Weights of a small mixture-of-experts language model, trained from scratch on English Wikipedia.
Experts: 8 experts in each of 8 layers, 240 SwiGLU neurons an expert, 1 pick a token.
Below are experts of layer 5 (counted from 0) of a mixture-of-experts language model. Rows are named router (the router's row for the expert), down (a neuron's output weights, with its number) and show model dimensions 0-127. Each number is 50 + 15 x the weight over its row's rms, rounded and kept within 0 to 99.
After each expert's rows: "comes before" lists some tokens at least twice as common just after its tokens as in all text. This comes from a sample of Wikipedia text that the model never trained on. Tokens count by the router's weight.

# expert 4
router:79 38 37 58 61 40 52 30 63 40 63 71 36 63 66 27 29 61 59 43 37 84 64 44 78 60 37 63 55 71 84 37 53 42 27 52 38 56 46 76 43 64 57 45 36 46 50 73 67 56 60 52 32 48 43 73 57 45 68 25 44 55 64 62 61 59 58 53 53 40 82 60 42 64 58 38 32 16 26 15 30 76 48 51 28 59 56 47 40 44 38 56 25 51 40 52 36 38 38 45 29 72 59 56 30 60 51 36 60 44 61 45 26 32 68 51 64 27 73 38 60 52 69 53 42 63 35 69
down0:46 49 60 53 52 39 45 31 37 53 63 54 49 43 60 45 80 25 58 60 75 57 17 52 66 45 29 78 56 50 51 47 49 43 30 64 33 50 62 61 73 51 65 49 61 69 54 67 34 46 53 23 55 61 62 83 36 42 39 55 46 42 30 31 51 40 33 15 53 44 35 40 46 55 34 43 49 43 77 49 51 44 55 44 32 28 65 38 63 24 52 33 79 62 47 41 52 42 45 58 59 60 46 45 49 40 39 50 61 45 52 51 93 47 50 44 41 75 24 55 16 41 59 49 50 43 51 65
down1:54 50 51 59 52 38 28 50 94 44 49 63 74 40 57 42 60 14 68 73 42 43 45 50 63 39 43 57 58 74 34 29 36 25 27 52 62 40 41 55 50 40 65 51 62 52 23 68 55 61 46 00 38 63 56 71 41 46 58 58 87 70 69 31 40 67 58 69 38 11 52 44 54 34 18 41 49 38 58 49 44 64 75 58 12 52 55 36 68 42 67 40 53 42 43 74 48 55 52 47 52 94 40 34 53 67 70 60 58 51 43 54 58 46 50 59 49 45 36 22 55 30 36 54 43 76 59 35
down2:87 34 25 62 55 30 56 53 44 35 50 33 51 62 71 67 62 43 59 72 84 51 63 70 57 37 47 47 42 27 29 52 45 47 37 33 49 53 42 40 52 48 35 45 50 49 44 48 37 40 47 70 51 62 42 45 53 64 29 48 70 10 16 31 40 37 62 49 44 50 65 45 63 48 63 43 56 55 66 40 76 46 74 27 59 37 53 49 12 48 62 42 60 39 55 70 42 66 78 67 40 43 64 53 65 66 39 79 25 44 40 52 88 55 65 64 56 64 66 74 62 51 69 64 26 69 57 33
comes before: "| ", "The ", "In ", "==", "He ", "|"

# expert 0
router:50 82 44 65 47 07 37 73 44 49 53 48 53 48 42 83 42 67 25 52 41 64 47 47 44 72 31 45 35 89 54 42 70 28 29 42 60 42 62 53 58 68 43 73 28 68 70 57 37 59 48 64 61 65 72 55 62 78 57 44 39 66 56 65 14 46 35 43 37 48 59 62 39 54 48 60 48 60 41 28 39 69 52 64 39 61 41 40 62 29 32 58 45 37 44 43 52 81 42 70 41 52 70 43 84 43 52 47 71 68 65 49 57 32 38 51 80 28 23 40 55 50 45 65 44 52 48 55
down0:41 55 17 50 36 51 57 54 49 62 56 41 22 68 41 37 51 27 58 70 40 52 34 42 61 46 85 75 55 48 48 38 60 17 55 56 66 77 53 60 72 84 71 61 48 45 34 52 35 44 52 41 47 54 31 69 70 43 53 57 68 62 25 32 53 35 67 57 48 54 62 43 58 47 46 52 58 47 53 44 50 43 48 52 39 33 37 67 48 52 39 55 45 47 44 56 66 55 36 58 45 51 27 46 55 63 47 58 51 61 85 33 64 29 31 54 79 60 34 58 52 61 70 64 39 76 44 79
down1:55 51 43 43 35 14 43 47 49 55 63 43 43 40 21 42 37 45 40 29 55 63 43 40 67 45 45 41 54 73 61 47 62 59 62 38 56 35 57 42 41 67 75 45 30 71 41 55 33 47 59 83 46 40 60 43 54 60 54 51 41 72 18 70 50 42 64 42 76 74 36 52 52 55 57 48 40 38 66 59 46 38 52 69 59 85 47 75 63 52 38 46 84 40 41 48 62 43 43 33 28 34 60 47 55 28 37 53 24 47 49 18 55 34 33 46 19 59 35 51 44 40 68 39 63 30 11 29
down2:40 54 49 41 69 32 45 43 48 64 25 45 68 43 40 28 53 30 68 27 46 43 16 37 51 62 63 66 58 29 59 66 71 36 57 28 59 59 59 50 60 41 75 37 70 38 67 56 68 45 63 54 58 22 52 48 52 35 54 52 26 60 40 45 39 41 42 68 23 42 58 68 59 22 44 46 10 61 60 59 41 45 50 38 52 68 47 64 71 43 37 59 33 61 30 50 57 65 64 64 54 73 51 23 38 53 42 47 43 26 46 74 43 46 57 64 50 48 08 50 65 36 49 34 37 67 54 78
comes before: "the ", " ", "a ", "201", "his ", "0 "

# expert 5
router:66 53 37 34 49 48 68 55 66 77 60 38 30 62 42 37 60 33 17 31 58 50 71 60 26 60 52 48 42 46 84 47 37 68 54 46 46 45 54 69 79 59 37 68 54 78 32 73 51 74 59 58 43 59 49 74 43 49 53 44 55 57 52 42 38 58 61 88 45 33 54 57 66 46 56 52 35 39 53 44 36 48 48 13 46 67 52 27 47 54 40 67 28 63 49 51 43 77 62 63 22 95 41 24 38 59 43 76 34 43 39 76 83 39 69 50 48 55 48 42 69 45 51 43 51 53 69 60
down0:58 66 52 32 65 62 57 54 70 66 65 48 30 67 46 57 88 31 57 78 39 68 38 40 56 67 54 47 70 64 08 29 51 37 58 24 50 26 53 36 65 48 50 51 35 76 47 40 47 50 33 87 28 28 56 43 61 41 58 38 32 49 63 37 37 60 64 59 50 56 24 44 24 25 34 83 56 57 41 54 65 53 37 31 46 42 69 36 25 34 57 37 61 47 37 52 41 57 54 47 57 74 49 41 49 36 35 53 55 64 34 51 45 58 38 40 49 61 17 48 46 83 39 34 50 59 40 36
down1:10 49 42 79 30 44 48 16 42 79 56 33 66 49 67 75 25 34 45 27 60 41 29 75 45 58 51 62 47 52 37 18 58 35 50 42 41 56 53 56 32 39 27 37 33 52 67 44 17 63 28 41 55 47 42 59 66 70 68 42 56 37 45 43 59 48 59 28 49 73 55 34 42 42 55 45 34 25 66 40 62 47 37 50 49 57 56 53 52 55 42 54 46 32 29 71 48 53 72 69 60 45 59 45 45 57 40 40 75 16 38 67 50 24 25 77 33 29 61 62 65 14 58 46 63 65 44 56
down2:54 71 69 38 57 55 45 30 69 69 52 58 55 29 52 37 42 76 58 58 37 30 39 64 33 53 57 46 35 52 76 39 52 54 63 75 99 45 36 67 44 67 23 43 36 38 45 59 50 53 29 40 60 40 77 39 54 32 45 55 39 71 28 37 60 62 39 48 45 65 50 99 57 69 62 37 42 60 66 52 69 61 28 67 62 94 50 48 50 15 29 47 52 54 16 49 61 63 65 34 52 75 57 79 27 33 70 59 68 55 64 64 56 34 55 39 50 73 49 50 30 54 64 49 65 66 65 49
comes before: ", ", ". ", ": ", ".", "\" ", "'"

# expert 7
router:66 44 62 58 45 48 43 54 37 20 62 63 35 38 51 69 38 32 53 72 47 55 27 70 74 51 26 29 77 46 38 35 58 52 44 35 15 46 64 43 46 58 39 53 66 36 50 72 52 61 27 26 22 39 78 55 46 56 31 43 46 64 68 39 50 53 47 57 33 39 58 58 78 31 69 69 43 51 56 31 28 62 63 42 17 53 47 60 36 46 18 63 57 47 40 63 53 47 39 49 57 50 71 47 54 39 65 35 18 81 57 42 75 56 39 46 67 36 63 26 66 52 53 30 55 59 36 68
down0:37 55 54 60 67 42 53 55 86 62 40 29 23 54 60 82 63 42 49 42 68 58 41 46 50 45 53 22 95 61 57 57 29 53 29 30 48 45 43 48 34 51 22 55 65 36 38 39 66 54 73 40 43 35 38 72 57 65 69 49 41 63 11 22 62 49 53 44 53 50 54 32 60 59 46 46 37 76 49 88 36 73 49 39 65 51 53 25 47 45 35 54 28 37 43 51 75 42 76 36 36 55 40 61 38 63 79 74 50 40 54 46 64 24 75 36 63 47 47 42 44 28 64 60 36 62 73 50
down1:49 50 46 68 76 24 40 50 27 50 58 43 42 46 44 52 41 65 60 47 49 61 41 62 66 68 69 55 44 35 50 45 66 33 83 30 35 29 24 38 38 40 62 63 47 66 56 37 38 64 61 45 57 42 55 27 44 35 37 34 13 51 36 49 48 67 59 31 21 49 62 33 33 52 40 65 44 19 68 34 37 67 58 46 54 66 49 46 50 48 54 42 58 14 44 47 71 37 42 72 34 99 69 57 60 40 42 64 44 65 46 53 59 66 57 42 84 61 75 73 55 44 54 52 57 58 36 44
down2:55 57 45 35 81 65 46 67 40 55 53 30 39 39 24 54 57 42 73 29 85 36 41 64 60 47 46 39 65 63 57 15 74 51 56 55 55 57 44 50 83 63 60 79 33 54 64 36 43 63 61 42 52 45 67 35 62 57 61 40 46 90 65 28 53 44 60 41 56 69 29 68 47 49 38 48 71 31 55 41 68 41 46 65 49 32 36 18 69 51 24 40 64 50 39 76 59 38 53 81 30 74 86 54 74 34 58 53 36 33 56 65 60 71 48 62 45 72 72 48 49 54 48 53 32 85 57 42
comes before: "of ", "and ", "in ", "(", "was ", "to "

# expert 3
router:71 58 43 34 33 49 50 47 59 30 57 38 57 36 27 40 48 37 39 48 45 77 32 62 71 59 33 65 47 56 46 45 46 69 38 55 55 44 41 70 61 66 32 78 62 43 68 32 52 80 43 37 47 47 58 54 38 60 46 20 53 42 47 75 48 52 55 54 10 17 60 51 35 62 51 68 24 24 12 49 51 61 69 45 19 55 51 28 41 64 40 55 66 60 49 59 40 57 59 43 53 76 63 47 60 70 57 40 37 44 57 42 30 37 69 58 52 59 50 58 36 59 59 37 48 69 20 68
down0:33 62 42 59 55 67 54 52 48 52 25 45 31 55 21 49 67 40 37 40 57 34 49 43 34 66 53 66 51 52 69 40 51 34 65 52 58 36 27 33 22 63 41 48 31 45 66 10 36 29 40 37 52 54 39 66 50 37 37 79 80 38 40 47 27 70 66 48 40 44 46 42 61 41 51 48 37 32 38 57 56 18 58 53 83 41 79 42 94 51 33 69 58 34 56 15 15 49 49 49 33 02 52 66 55 36 53 56 63 46 44 60 47 88 51 52 39 52 42 52 43 42 54 43 39 44 42 36
down1:45 50 51 38 54 48 46 49 57 19 16 45 31 31 43 32 65 48 75 69 46 44 42 47 71 48 60 45 68 50 54 55 55 42 20 37 63 33 59 46 34 59 29 57 31 61 42 55 28 61 55 40 39 51 52 65 41 36 31 37 45 62 39 19 38 52 44 24 18 19 56 57 48 21 56 37 44 61 38 43 24 32 57 55 44 65 54 48 46 43 47 40 36 53 99 42 42 23 61 60 66 23 32 45 39 50 43 59 27 79 51 57 22 50 33 79 83 75 62 21 51 45 40 50 42 63 41 46
down2:50 55 50 43 47 31 33 39 17 58 62 64 78 55 46 64 36 75 59 58 58 78 49 40 79 85 50 61 31 47 62 73 64 60 49 53 59 45 70 36 46 45 41 67 28 75 55 43 60 44 41 25 73 69 60 56 54 63 67 46 64 64 56 56 47 54 26 60 40 45 55 59 47 56 47 55 46 72 75 65 34 54 40 51 64 39 41 69 70 55 46 35 41 62 49 73 45 83 68 31 87 40 47 85 57 55 41 45 40 73 28 42 57 35 85 41 62 74 55 37 57 35 68 31 50 49 27 47
comes before: "\n\n", "s ", "\n", "–", ", ", ") "

# expert 2
router:20 68 42 56 60 33 08 31 75 45 53 65 47 50 86 46 24 54 58 68 47 57 35 64 58 38 42 45 23 87 54 45 52 73 06 34 34 52 71 37 88 65 61 41 39 58 62 71 74 39 49 35 36 53 39 54 38 55 62 42 52 48 41 31 53 69 52 37 66 20 56 78 78 47 40 44 39 50 54 38 29 59 48 01 76 54 53 86 37 38 37 60 37 45 27 35 59 49 66 35 51 68 59 30 40 37 46 61 47 48 38 44 69 47 56 44 61 43 42 45 61 63 37 66 33 37 50 42
down0:21 46 51 39 43 47 50 45 46 82 45 40 53 62 72 49 48 62 66 83 68 64 40 40 46 35 51 69 77 48 42 51 70 66 29 77 56 50 71 43 73 53 50 34 59 50 77 66 57 47 29 57 72 21 66 47 52 28 66 29 43 35 65 38 79 44 30 49 32 49 45 51 62 23 84 34 51 79 36 64 47 47 63 45 55 55 55 68 63 38 40 43 49 50 24 48 67 54 26 55 38 20 65 31 32 34 50 37 40 51 42 47 57 15 44 47 21 33 38 66 19 46 47 48 45 60 30 49
down1:47 30 50 41 71 64 73 44 71 26 63 39 40 56 71 97 26 53 65 51 55 48 29 63 61 67 44 29 28 49 38 66 61 36 37 43 37 62 61 48 67 47 57 37 65 54 67 54 60 54 49 72 48 57 53 66 54 44 64 29 29 58 29 66 50 39 22 63 64 51 27 51 45 55 53 61 67 66 58 73 39 30 62 51 46 26 53 49 47 89 54 64 46 56 83 53 59 53 51 61 46 20 63 59 70 20 41 72 48 39 64 60 63 13 52 29 44 43 33 67 43 75 73 72 35 43 71 67
down2:51 40 26 68 46 57 57 49 77 49 81 41 75 44 31 54 54 67 58 22 48 58 87 42 54 24 31 31 58 75 50 50 35 42 63 57 43 56 32 43 80 39 42 40 36 56 37 73 41 82 64 32 37 56 32 73 54 62 45 65 53 89 20 71 72 73 59 42 56 29 70 60 29 49 51 40 53 68 55 30 44 69 39 56 41 57 51 52 66 79 48 52 62 56 64 40 68 00 23 56 55 68 64 56 33 60 42 44 56 51 44 59 44 43 50 48 78 39 68 28 44 40 68 30 28 65 48 30
comes before: "- ", "to ", "in ", "of ", "by ", "the "